Experts of a small language model.
Experts: 192 experts in each of 9 layers, 64 SwiGLU neurons an expert, 8 picks a token, a sigmoid router.
Training: a variant of Muon for the experts, 666M tokens, 6982 steps.
Below are experts of layer 3 (counted from 0) of a mixture-of-experts language model. Rows are named router (the router's row for the expert), gate (a neuron's input weights, with its number), up (a neuron's input weights, with its number), down (a neuron's output weights, with its number) and show model dimensions 48-95. Each number is 500 + 25 x the weight over its row's rms, rounded and kept within 0 to 999. Numbers have three digits each.
After each expert's rows: a language model's description of what the expert responds to; "comes before" lists some tokens at least twice as common just after its tokens as in all text. This comes from a sample of Wikipedia text that the model never trained on. Tokens count by the router's weight.

# expert 2
router:458502509524513463497509518542477489482513527544550493496447487462547524523496524502513440465510514508474473483502518483502501524536508428526519
gate0:517525494501478483492474489479514488450467514500516472491472517456509477519514503496471505458454438466500516505489518542479484487494475482504511
up0:516467477499522536505512516500445522522534510493522509521488496526512492456479510509500498516527509482521501467490506474518542529511496482482499
down0:494509474511518530517509504527527475533492496524476502447496505476516463505459479553456518498516512493491532473516509471514502482522472513516509
gate1:509504507480513526508502479512447489497501492509504497509515481506477494486488534492514463512510497556468491502506498515468501529503486492492534
up1:487481487450503524546528498469500510504496507512481474514491461507512475542483542515518524439508519490520487536481526500495541520476464472538500
down1:492474515529516546535472481523471503503498470458479515474477487497467514513478463481488453557481502501482525524487476456476484482526484506493496
gate2:509493501550519512479494541584494496506505490543500482481502479483519545527483518520515469517532491502502460479512475484514483483532477479474470
up2:506473518512510481491467517508452522487522506490523476533526485492524482505524453540518485516491528513503521502506463554522481484546524453530505
down2:501499493522457491469472524491548514473489574481478529518533485487507531487510523508483504494512501479519505418493506461508484504454481498508485
gate3:526496518462506502484529502533512544473485471524495470502484522485511498549466518513480473507472513510487486485517493510482535480466525484557553
up3:525486482483550504497546488556489529497473475522526517480507552513489490515516473502507494507535521502517487477475513506516443485485528477519485
down3:493503505502513486535568507510466491493469493462489485487474528537467449514482515543493481518475501530437509504480478516481483492507524493525496
gate4:474486514500528472495496488512497496517514561474514535508511479505517481520479513511491453476493483482468437521500522503541469485509421453501511
up4:530486549491492458514479496491510503487508485490532491515512532476524495493497489530478501525487545484501533475480466528492485503471498512506459
down4:463494548517500465514511508537503440507510509476518500469535513468495489516513525520470509534560502499502476481544489515478492481505487507464514
gate5:482548528479485481482499535514519480464474521508517488527482541470553567480531527531511504487501497520489501522487493514474509454485533500519490
up5:514524524480489529494484486492504498490484481514569496528473548497523492497509510528478519462569488492526490502495534511521525468483518486527502
down5:506507450540506492526530535466475542478523485524488515467509527533510511488519477509504502505462513456435465483488504504518470483480500459495515
Year digits, word middles. Digits inside four-digit years in dates and lifespans (199-1, 197-8), plus middle pieces of long words like sec-retary, comm-emor-ating.
comes before: "4", "5", "6", "3", "7", "2"

# expert 30
router:501533487503484483505457524537515515488526469536505469466479520480506504481504492499564497502530461459513476453536499474483498553517489483530512
gate0:514516486514481498483451504436504487553510510499462514501490511529538447450503493478531504494547496470477462471533494479495501471496526480496462
up0:507523521477514524471502516470493521529479506503452484494494533485436472481542505518517526556529492487497469525485485506510412452501498518492477
down0:483474493492509454533502478545503523506480537510479525542547478495534499513457548475473536461478482538542519489451539500427532535475500527508498
gate1:484488505465515503495505513501545518498501471501505513552528503492495485494513496468526515493476447544470520504530494541481469486541532486528478
up1:481527437473526535514479495535540530471521481502508507457519507468513514508532480480516534428524491518503515510545504518462514498486454488513492
down1:484460510542502501491543484478471488514475501484498477532516519472480506504497489563448477517512499490539502511451519520472456467499519512527502
gate2:491509498481466492506562475488494514497454520526506535469476539489505487508511498501501473470498495480495524459496504589518516532473524439495496
up2:541480483508482469458468499503476500511530468479510506478523484509498482525482506538482499442489488491488520499500528534464467522520460482505470
down2:504524469465474518542525509519494496510504527509485465484494512527522533455526519492494518494522470524469499504532513495493462512461520497503556
gate3:494487479487510508449478526551486488522489484499493499430493469481490492532463493587470533494515453530488468554511453493488485525537492512490511
up3:512501483510532555439518503561477525488484506533470506508497539469491518493455522546506508508524519504491499484521478548465477548547463513494517
down3:489469498561457443548514504508491492491501518456503494498500493505520503491532503489533488547475523460494543497525486490505529465519473468501493
gate4:498481539550478502546539479477522468480514505489475488450485511455518518525455460539525508534440449521521485464488481488453518524510488498509488
up4:491502484508537505491486511509514506520472472501466542561539464494492495529489478498523529493489534501489510518530524496545570468509500492452505
down4:519506484454514516522485489480526526504500501549471500532490490504483473486451472554503487511469496507543528510520458491503511539465454495527463
gate5:459528447501493523525471498530517460525474531538502522531445478486496502509494470510483572524478452450496520487571477519538531477512531507486452
up5:497492565467513476475477532450532544515525466477494489481515499477471542486496524506507465497513526541514491490533509546476546543518499520486507
down5:486518437512510455510501495495501448466509508461501527563523494495524409508505517488509528521558457475473517526489514437528511522471526487517503
Abstract noun endings. Final pieces of abstract or social nouns, such as -ion, -ice, -ency, -ness, plus people, government, them, community.
comes before: " of", ".", ",", " to", " in", " and"

# expert 37
router:488480518527503490508492536538501526487507495545518454425460501497530497483505504503526455517478489491499479428530484487478472509545536513517528
gate0:482486530491489512463478475504418504510483454517545515466516448488474484516488499465507540528478487514496474506495511545547502509505507507459542
up0:503510470470479433467545476509534501493544500489517464569519488492494491515519546516513476469525543522506524510494504470455487484485473495497488
down0:504490543470512539519522523506496534485482486543486471505500497511494451514474465499483532511457510526482524516528498493514520522490470452515519
gate1:503498503503496469467447551499488522448457522453537488489536487518489488524517531517494536485520539494494503467523488529457474493485582542459527
up1:489475521503492482468484545508474491481504499444559494471546517503513492532509521520491535481496515502472500472509490572473507487503526522475547
down1:508474528502506557485479476483475514483448554475484511470472510518532528498470479517462482518499470530460493509435490486510519497510463512504461
gate2:468482513514544490482511511510484540556518507468499497499502507457481497481511523494519484515470505447491511462492491507511434528465534511508532
up2:497504516488526494522496504485530468488482442449517482518446477528510525476497481529495473504500481527478523512495530497499498481542505502511479
down2:517526531472499501543497486465500478482512520506507506508516473490471460503513500508582498496495533489515499501542505480524502493481461471498464
gate3:536481492544509475509463459476525479512494529504515481465495516481480484494525493458522459484516524514495490448526492489451528482478475514535566
up3:485517469470491539515517469524494476473466522510485513496510484511505494532495464543517475490465490514492539479475490468567535507524521482472492
down3:490510545541538539497479497529474499496497510501520499517509490507523452508481542530468556517523502515531478523469523505454462515516519535480482
gate4:548522518465519540485482534516472499525502498520512521508527498499482517504493480497502468476515535505494448471485467526487469518476490497545501
up4:536486488456528526493474520489461477464491495528478476524516489462469513493517506502538513492487531480496528492501486485494504468497467506525496
down4:472480522520496501451466482494486488471497448536516492483465535502526491512503543431508535479559478504453501497469504503538470478531475503483515
gate5:508468517521508486510498463537507518501475522479534527505554545501533483548481513511481479514550467487485499481523485502450474491487543498496554
up5:523534443463500487498498524499521560522532469526511518476439481493511496535464496544493497497467504536528529502475491464529497470518516494461484
down5:516506501535533522467526455518461497468517495555534469485474547526493527458505533475527495509492515473500508474528497533464464488517500486504519
Section heading words. Words in wiki section headings and nearby noun endings, such as Plot, Soundtrack, Family, Track listing, and suffixes like -ography, -ation.
comes before: "==", " ==", " of", " to", "|", " in"

# expert 21
router:517494489507533483504471508513518575480504492520518497488520501473527539511530531468537487514487470500499516441546534519487529462512501470495498
gate0:471486507497476471528502495498505521458508522477473515497494536480484489491538536478517462530489487487502502491542498470509514540522495463497499
up0:503505460535486519445506500489468504542525513522495495536507447479514488526508486557477483497508511533529512525473459552506502508510503523504497
down0:476516564523508550534488523499465511474503538555457517513542468478479496502503473547468480494475509516487505517509515469459444506536519531499469
gate1:502453490496495515503509497509513480517493485514488482475515548532450467517467538463486514536470510467538507451498475490476446537524496533564460
up1:489488515489483470489490505462497513528471446429537489467483487507514508493480509475511495517510505476520519500493497493507463538515510494535485
down1:483501474480458506522515475535509536504510506478485498578505469518536543526516475522510501527530482505503511472480524535466536516497521492463465
gate2:488531506483527482508516519461462512498487520470499501505517533485478514519542584510467476528466491513532497519509492463467510456489525538506488
up2:520538499515551478453489551513513531541503495502503500501520512501518534516557493510470476496488502487503505496529550491454514478488484511453501
down2:483448516464474525504467476508500494536516479497541516499509442517490480448498516508511496477490506488495505510496487469509522489483487481455468
gate3:494512520527503481470521470500522499494523489531545469498509496497498472503535515480485524480512507472532509487524480514489485525515491531476543
up3:508531480481473499484501528506507503490496521496454531522504496490550508476486523494526492524487509468504477484503507497515505492474522505523504
down3:516575518471464478491522466511499471452494504515528480521522474503513500510519521503511517483486480515505515544500519492523484487487511574515527
gate4:513542475499570492444472496533527531442458509522504502509500494487473503538472561547476485491526489513531501504483506518502529437489469504474520
up4:501567494514528536432492469519497519461456513517518516514519502489470473496495511529476526498511508479506497495476490528493497448515501478443486
down4:498495499475497501523544515525484540482490531503485542489506523519487528521476504526533493487472483476465534551519528478463503498508503464481478
gate5:494507530514489543481473477502492505489499524469530514474501519468490530498493524493497518466503511507514482497529460507465505442521512504530530
up5:493491535500492519501497479495487477520503498453526504469513491512444521435556524490586494481500530531534506481517457503491512495521527515518483
down5:488481538523514520495523479529496491472518483514454479487546515452512446504518499487527522516474488529453528484480499535475475473485531476464530
Leading digits. First digit of a number in years, dates, coordinates, statistics and table cells, such as 2 in 2011, 5 in 53.914.
comes before: "0", " |", "–", "9", ".", "8"

# expert 28
router:515486488536500530503462521505518524458520484509484456504472501482504518479509525523564484518478464511512507504499494525538444537536493511504512
gate0:474506489522488524463487483467513545493506458487493493537507512516533491505502499491522440503489550550483500519507523509517488481521515499481520
up0:527486496504542488541495533522501464512521485504501491471445487488496507509523499523517520493523472488494479499488484469447488535488501482506491
down0:540535530496500513530465525508449501547506537518462485507545492499524506502529488499478513468496505498567479467548498471528503468480494543529503
gate1:542458486470505518488485480512482489490526468516519504492542494532473530505503498512492501445545462539484516473479468491471430533511555525500529
up1:493513468503527497490511496506519518517464536486495537546489464487506519489493482485501487513501507495495489535525506537505534509480488499493480
down1:528474506505467473470527501481514453492502483501517473486506567503502495484507550508487525480539510528562462408510502522499490515491447526501492
gate2:461482483545533504501490475518512521507535489450509476471492473499494484474515540530495502477523504462493503519498507530553462497509468497496523
up2:528520503442481498507518498531464538477497504493498486496484506541526469512532526464493504517485482519551503514486503532442481457495503540514520
down2:508505531522583477484474494494508545497487501534489462497517475489541484543488526520534459480460466456512499464519521471547463541486488511484481
gate3:519492480503506478498465490470511482497474522479470512489503498486523475526545471503513523538504538472519515516499484450491510523492448509499476
up3:462514522536473515491534509497478490481509510508511485551484498522523505469492505525519458533511500481487477477464481501514517532506513510528524
down3:464520475493483517509498499478518473534504478484533486488479505491475538501517487465485554512512540486459506478551509515450456499495481465503500
gate4:518500510514522485522506529477506510498502501506483504479489525478533491500514519518497468484514517539511490492488471513489491550536516494469516
up4:504536513480515488517553548524511490492526468526496472497524480486568478528492518505496495462476503511527502491478502517516472555512474490473519
down4:506523525515491546523521528514451537505502482461498414504470493518482533453503523516499508502501529522490478493478499469488487487479440460512480
gate5:483580513512475518518511515483496507533485462479473498496491497475500532501476471532497519479491475517513491498528489512482515490529475475509480
up5:468425520503468464512503486494482504461504529517524487440496501558532496512513515452502470516478445462508507506475494498502495462462558547506480
down5:507531503540485477545498470502524457488492515426501502461522532488508517495500548511474493490563491498494462550538522489495484504480492492514491
Prepositions after verbs/nouns. Prepositions such as of, with, during, like, against, using after verbs or nouns, plus -ike in unlike and -like compounds.
comes before: " the", " a", " his", " their", " its", " an"

# expert 38
router:505478513513514471493483526510478544485506460546510481471462487502495528499539488508502476521472470476478499517513513518468512551510512491485522
gate0:467512504456510494502520502490511517526488485459505500473510479500484491517533487530486466494526503512511492481505508488503522514516493465532478
up0:480511516494497500488481477441528497526480491488519500457479498480482517542537491527494502462522530504478501521461509515490455485525480468515464
down0:535522466492505494472487499540467482478492507482487525497523537513520493538501502509522483513437473502491487527491469501503520483495483518472519
gate1:509501518502545464479483537522499484518496480524533479493491503497531490455489506473526500489480498522475479500520495483467499500490475489493514
up1:507497489508449525518501459499442512473481494512502533496498499520497507538500522537489486499483454463535540476531551462529491470491479519490475
down1:500486486523482510526501494510477486537566494541496509497500526489499491491510475515520482498480496496522526432500438517533445504465514548469524
gate2:507523496528503534486490509501488511521510497531559498454460515516527467539492494513563490519499494487535478465540504531511463517480522460506483
up2:481527503503523461508538448441474523514486536494509495455503502520481505482488493495521502532542495455505502504513504490505451482464527476515503
down2:505515507555516506475486498493514483496505510528523521484514504547496530520489488495519501473496553493451543459508455504485457503512503513490473
gate3:546484523513530484467526522506480519493507475512543493508452502462514503498494489461463527475500512472485510491515534542480505498532537523503449
up3:490496547506484501556513524522493521458494491537513449505440522493517522515506460484537535519458514477480492485484510485473514495508529492490506
down3:517516502477529515518533518501501520467461507551458493469507520503533473498534525509512550460479486452475509510463483519504560564529511478487455
gate4:495503512510523495498522559519474517512489481530497477510482497492531500540494563523517459511548510499499518532490484539527513506488559468510467
up4:503484532491527509495487595493488494523512489518505475531466473497532495521490592516497471518522517477499512535500494507493490520498536464502509
down4:503516500480503554529529500491517520535496489512475498489448535534499491513504451481519451495558546511515498521494479496476487476463511528535492
gate5:512517491546500481470506483495471485478512493474500504496489458514457497504517551502480515558490497495466500532515490497512562538496504521445511
up5:513482523511459453526498539458539509499522521500499488506484499516485480471462506482475485542524488510496469558526522493543505477468480493484544
down5:481435493494529524483491462551541476523476517495468573489485522500489491496489505507489476528508499458507521526500500510510535521513491455498503
Months and biographical verbs. Month names in dates, and words like born, aged, located, built, established right before a date, place or age.
comes before: " ", ":", " in", " on", " by", " of"

# expert 36
router:488536517505517476526481518493445536479502478511493466457449515470513515464538525466482473496480434537529496531545524488490519563530490543488524
gate0:438501476506540522570484518507491488500514475519518520471496508499502543482522509519523474479514487507508506501494491463445530508475476496529502
up0:493484491514572527556479484471515521471492474509508521501499495509471543459530480514499473502551532485488493517495518457509517485483462487495511
down0:516485491526538524472494507509478502516506488460544459474512504492465478488512505450488545509528499508467515475454498481478557486493483453492505
gate1:496484528484503479484529534530512495489496443468510500460531515470482500520480511452525488509474500507522498500501480535498527467525504467471550
up1:484476498492484489466547499541488495504463508518512528493514494500481524485477477508508460510485525464495500503475510484487477535498504482474517
down1:491525547536545522517540507511535472479487478512510516498483481486512515452495517459464486499561484479463494525456472516462515494524462501470521
gate2:492518497524532521492492506465496484481503512515452434487472508521443499556498539512492481522533533484534483518546481488513528512529483507481542
up2:509495494511504493446499522533508497525511500482520506511569503508534460492527495519502469506506536501517476482476504508464502505498528509497459
down2:551480544471515497483518490509481533507543482504453466521495539507510484524498471479476474516526511480572400465518498477496478469517518495523490
gate3:529499476509547530505532492520474480539508503499481513457472514543515501519543513522495470492507508501474498500491516498489498514521490503509491
up3:527498481516505526577486474493504466535460505522481494487503488542552535514476536499481456480463456531498496497517516486492479512485543512473470
down3:524470499480468493467515533441550513506546455513494476504465549481483509460459534474506487502492517457477520480506479466550482524519494510504480
gate4:482488512492496482481495549465499539549544504545580483506524499491496446477482495520497536521477490501497508499474509527532495533503500513518503
up4:467539460512504476532508525516557499498487549482504552494518486489470479520467530469488500488480503524480494474501520506488531509485511459511450
down4:509487493485531507527530488510503519488524523520485487462514518473521529489536424545487476518534505506481522529513506495529514456505466515480525
gate5:470502511509524522468479481492535480544510477491492494507493469477515483484499495497512485552542573525494485488476467492544481491509503504480501
up5:491506510489475475550491487516481493488548506507517525484495507480560493497467505490478509511510507487517521504522511514476472478490454493511475
down5:474480531542517465539511508511502481530498497481507490525512490480497515499554455497490461497488501513504541507524456512507500473471485496486476
Commas and conjunctions. Commas, closing parentheses and and separating clauses, list items or dates, often after digits, e.g. 2019, and 279,819.
comes before: " ", " and", " the", " which", " but", " he"

# expert 61
router:527507503542480466516493489529477481471518512543538512468479518453487539507538486506508471558502489495549514498486504528490501525538513478534510
gate0:501522469432502463478486517541526498496522518468453491488493520434502519525524505487526468493489514544531466481497464478452502570509546553522514
up0:475511505464472499488465499530540472513512493493502489541477542440520495473520501503568472506505528511502498473494453454489510526515529522484532
down0:494572527513480490476502470501458515536526552534540523487521519499520493491521514536514517484457492527494474460513496508527492491540452513476534
gate1:543496535484485528478490499488538467493511517567540504519508509478462486504508514498527527487472526499486507503481509519496475501498503525486456
up1:559511529522472491487500479497483466509503509552507518490541503463485433514500491500517518540487514482529499481469518525515492481493523503494554
down1:506455490488482513489503461552493516478482509525485483505503488547479494503505519471492513485524500481483500508529497514483493497503480530490555
gate2:516529484512490470485484496480534487483511532529536510527526485493491470494526514495521537545484512499542514492482463534498498499491528475507530
up2:528497548495471504527531511506430515538488508493480504512533539462467517482498518488494486529462509489449508500518492496535499533520463474496501
down2:457468509486524510446461493508490462449502502490503533517496487494508511498490524539499472499489509496541493550460527528484503463508515529534477
gate3:514536493529470473500503512469497457513490498512495511476546516526560481489512504478496534519468484452512511498494508471508552534513508493471554
up3:489502512480502437439475493455482486549491500480504502436512533522492506458498486495467480483526521514462483489501534471495491479503497533531509
down3:494488511474479531514483584506432488518539479487496521512487528524474463531501500481512548497498514500528510509523511490541481560506489484521507
gate4:527516482516462494466471479486468493477510465489491489520494517479505538474495494482527467474513473502493524472471488471503511495541535454498491
up4:471544496527549513497483530488531501519484493460506443508471516499497487508491485546521470429484525460489478480504507473506500468449502487501482
down4:513479499459504489540523444475468491516503483488496490522468492516482530496536543515500507515525510474489514525458469501478498539471474504535494
gate5:519526551466510506478483497492489517510505534499529505488546530483494479526508492478593526462516475493478519469521526456466497460503491520485495
up5:464512437544529466476487486510508498542507481496479495487485517476489542498495524498438513522472517506525484526497463540502529561483515487497531
down5:534529526480423491487466513489498506484514549472518467500482529520488524494490486466532478493470458485474490533503500482449518488497507499505476
Digits in numbers. Individual digits inside years, dates, statistics and ISBNs, plus date words like century, March, June, such as 2008, 1693.
comes before: "–", ")", " |", "4", "5", "6"

# expert 12
router:490515489542486509521481533513509546503487462557506487473533560441488502486544499498535512529498488492493525455514530553487515532529499481530517
gate0:488528521487485510503509501459504484539481491514513508502536522474460506445533501500460508473542514568485495514506526532479463463492501454540500
up0:490466533523526535495515522486514535536538484509495508493457479471517479529506497587474492513510508502462482500463524491513476497478471455511523
down0:495495504480470450520507485476517466510495451466477501551481507576483488464481477486501487541516508507503513471529497460507544529486515557529500
gate1:451512505511520533469524542473526514465494455528511466556535463509503506485476531564489513483534538526545485468496524514525502472490473465502495
up1:550490516527491497534530530535505504488479464497504535511460483485503517500488527495507476550529502515469489500499514459467561517496529482509529
down1:502471468425511526491518489525495500490536506538536499491481499556508510436498493503529552542470548483494541455486465532498493492504508489492535
gate2:489466523457489496502521492482530453505471476516526510485548535444492472521501520509488477486498506520466502480518490507477502515516500515487498
up2:445503488490498510507494516509520475469523494488530509508490488515488482435435511539538486485541484487502487458458524472504465541505515521504472
down2:526450466566503485538503458536461493495482487477522534463496522488494508550539499488485491526465479464486481499551515555502539460539467491495510
gate3:471482451560501484520472516499493488497528508519492529407511498508487517490495479509495492516498504542513490440515509488470473491514496493486495
up3:480526471546550465494481494510478483516483551471479459538477485553481478494489494494506462475496472455506503527451520516474457475465527470488470
down3:497523503504491558513486467489487515498493494474525517494547506516481491512481508465469535521577467515489477482506500498537524514529471531493510
gate4:527475513536474508467463471516483541551487521474519478521521510457502520484517500529530517484564501489456519463495516543526533507504514502497498
up4:514555423476505485525506482503499508478506574463517519497506540479491501521521473463490483513485533526487493528501517487501493504533492553506462
down4:478504529516512476485520483484481522488468494506531478553522492547504486507516541488524506490423486512482468464488491497502461519511558497535554
gate5:461475491523506516546487500506531464508499507514492484454491517477531491543503499501478470505525481525498518504471526480443517510481508531550494
up5:495485489496515493504500514506489489509519474505493487521510512525451512526502499444457489539527482474460519513511468463473512478481483489566490
down5:472534505516542505523531479528477525555506502462480507506493444463503460521493540464465494516522461485513468534518504489478523506495469507497496
Noun and verb suffixes. Derivational and inflectional endings completing words, such as -ing, -ation, -ment, -ity, plus nouns like use, work, order.
comes before: " of", " in", ",", ".", " to", " by"

# expert 52
router:468470468499535529505464535507513515459522500520509439501466533494531519483497563484546454494487460511481507514522520514546481532535509493483493
gate0:525498514484504487527517509464482502536473524499500487511536472493498517535540499552532482533511532520469509485502527496525477507491518509487504
up0:525512509486475485507530497491519481479497511532510473544496476500489500503475465527482508486510527506507480485478500539450483478514529506501481
down0:523529500473478507505514459434494551517514488514514497503541474549531509491539494456518484499488507512500449479483529473512532495442509457510477
gate1:468506503488476482471471498505514481485493499493506521495532505509514495498499535517503443522509469492522485487526494454488493488508475496552512
up1:493516514493472518563486496483519529510451486485508501490497488505485500499511461480470511481501531497491494469470488504485513485465479508483488
down1:444489482528474499519440524539508525541495483475495521492475501488532486503517500515532506456495487500527501467496533475501532515507508480483577
gate2:483493514521504511478485490500479469482540488480536503475477519529468476497530457520498530521503509512504507501506493478510546446481482516493531
up2:482517478499500503524575502509463505531544491509515568493469492474521524484525487545470509478492482511484492524498516493468522530475511479468488
down2:509475509484532456456506484483484460505486507523494560524523473484461504469481501506467551495500505541522469442487485533460531471483512491495487
gate3:496513454510485499500503476518503549528501501473499509445436502488482496518487491498539481460509415494508476522528502521452534486487506484509480
up3:487499594504508471540470493486499462514470484473503476514524490498510489501493525497483515551480524486506504464492501520494537522485498458496542
down3:539463499498477522489536488494513486520515485460458484470505528509526564525511546493535514454497510445474499550508525502503461532456511485526487
gate4:522509506532504509469461502494523469486509510514524476522511509497517493477481507499557539502455457557538504467464546535497508548517543464500493
up4:499514454514527498516473468487512516504497515492507515461482482504492484505499507480530481509508527516513508489493533511507497521493552490483491
down4:514557590479503484464513459506483467505518481504494478464488482530523474519529506476500466489514479546515512469491511510521498530524497486519517
gate5:480479453531459482490492515571506498469482511485479504465512514511563497487511520530454463525524515492520497507474466525534489514515523472510527
up5:505510476495497500487493504454507484512522504502480478522506479513484475556492497496480518481531536490477500475536504489514492502509500508509480
down5:477484472473451478533505488497475521543515507559542515508482533526482508542474512505496496516525529512532479479517507535506481505504483464516497
Prepositions after verbs. Prepositions like to, of, with, for, against, into, between after a verb or -ation noun, introducing an object phrase.
comes before: " the", " a", " be", " his", " their", " an"

# expert 20
router:495492488484543458489496565503484546486489495506516479522509493497486522508548526489494519526478498483496478488518539508486522490509482474495485
gate0:517542500487518478468509528494473526492486497489486460529496529447494487486483475490463479539526507499484499483478506472461460483502525519571480
up0:513498513498514459482505526522474452504489516488486476498524518420521488480485492470498489531516484498518513523455548494447467507503518495480474
down0:532489494505487504483481488507504513517466489489505519543494467527516507484478485488442485472515503522493495532503521493502546568447507466485501
gate1:544490544492535464494438500503529531472524455541517496464503496523518548512529500526528500510435499502529512503552523504504488466509440508480499
up1:429525496508466533513548490486489479527480527512561458538504536484481469478500480500471508433553472498509482488420519505510515520507558499556508
down1:484502441532550480512473460465486443518508473484545428531523517526477470537508479502538494538488506480495474532531539505505505474519486511476538
gate2:518481489500505466483495557477519526513479536479521495509464509503514454524513457499495482532487502473465470519483562541460522486477512555511543
up2:538480511515493480512499532551489476510505498548501500489477477537500512522466515520497458465469457468495505489520483452509446495516525486513510
down2:512503467497509459513467564510471503483483514482505529551521523471518525482486502498473496518500487523539485467499530498490495515501518550516436
gate3:472514503468487536473471495498509517433504494523497501484509519519532490491482528554517482520506489478500471461514485482441501514514506481516487
up3:513490475515458511516487469444529515466505445435507502487490509489500540461505491503512526534514511458477474457488452460520547498456517501516498
down3:516530511515523464492474527517473525473467489501516469517496506520479518446465466528477504510489520482534523487496512524484494513545551440528473
gate4:471500516507478534529509467531490512478527509542537500538490484491459519495502512462506499472536484530464516471535483482512564519528445514507455
up4:522497488502508470471524497465484492552488542522498482501490532500502477490476484536502530509491482488499460467467540483477459499510541528494517
down4:552494471501498487519509530485525464490469506449475555438516565526526487527472502504494489512489511488502506497472500506456509521492504505485493
gate5:467493468511507531486474489503530475511496529504482485551543505459482517486496501488485495503523503526500504518509516505488538466502480457486528
up5:496489477515505473481476477546453488518499475538496522481483504497466505481502519468480496523539490476511505502546489556505555529484517510457513
down5:480511488492473485507499541474469501509516477505522482525469485540512487484509468465499427538534504500509546509498540483476505518466468518502483
Election and stats tables. Pipes, spaces, line breaks and % signs in vote-count and statistics tables, plus odd mid-word pieces like forc-ib-ly, O'Cl-ock.
comes before: " ", " |", "|", "%", " +", " −"

# expert 24
router:517527489485507475516503541515497534481557504505552515507488482457555542514485583467484528480510493488530486502511527539520508541519531492517533
gate0:494482500530465506494445475522467509461518503499494507482494549514489479467526512492473481494501481482564479497490545495535499561512520494450495
up0:477502502504491500476516472519473523484471504517498502520512528518482514499509562530477494497471454481533498526491492499507494547493503463478501
down0:505501525505527506480522481487470512512507495524514510525474535499486455494508484503464527517529476507495503544468512482488474504485525476517560
gate1:533494501513510502486485487506454525511508518560510507503478492498495512467474509512496493499483500486484532509501505508500473473513492511529487
up1:494458501504547501524484527537493519484489502510473505498524498540508454443521488520482505499494483457549491488526510518467483484498499489549511
down1:541525514482516440537489544530490503513497513495478540483506519482490475526486518480510487519488537544497527515471442451509484533527490470485510
gate2:483490504518518506485520486514469456480507480473472507504522510528498551500498469472526457507498516533505507497508564517515500499512480547493517
up2:505493508465521490509511480500487518478539446450489498460534510513501555497535461485503488514527536483506493531518542568493503528491497511542529
down2:520504530515498489475530504455445471464482487450549501516528517483540469439477500487514458513498491465529481509476511470539509467509514516472494
gate3:489513427490488496497505484492525533469502514476516500459506508530497544486499525504530494487492502509495509518554499494473507488513496455476489
up3:507517540534512479470477513483450484493498554510460506541518509489491504534496473527502488524497511516491499468462499521525514538511517510494493
down3:526505485476517494535492550504487498421465481540494519531519563473471531521448533503527490479497523524521505499488513513515507495492519498469493
gate4:490483514520509507476480474511498513508510483475505494505518486517512470433439508453462493490505524455539486460515474507530515472513498468558505
up4:513478502498524503512477515512505518470492474439539488511549490503550493509477489491519509515530547482511483492536501513504513531497515503529511
down4:539439536455534506534503514507501479521549473487529538517462496518527492506490533527519475535468515505492468556528494491489436502493512529463491
gate5:520496536488485480501505528483499512513516485550479513512467504456493515522446529508494526498483477524498491504475534494469477503544521509478509
up5:489541472499495495488516514451471536467483455466496507504503517513496475475524539509469527499511524465489503501530506492482497490493487523513495
down5:505473503528522523460478522483490520488511522503495487512536540462508498511468494496483500502477501526488495498458443545490497498515474507493513
Digits in numbers. Individual digits starting or inside numbers in years, coordinates, measurements and tables, especially 1 and 2, e.g. (1814, 117 m.
comes before: "9", "0", "8", " |", "5", "7"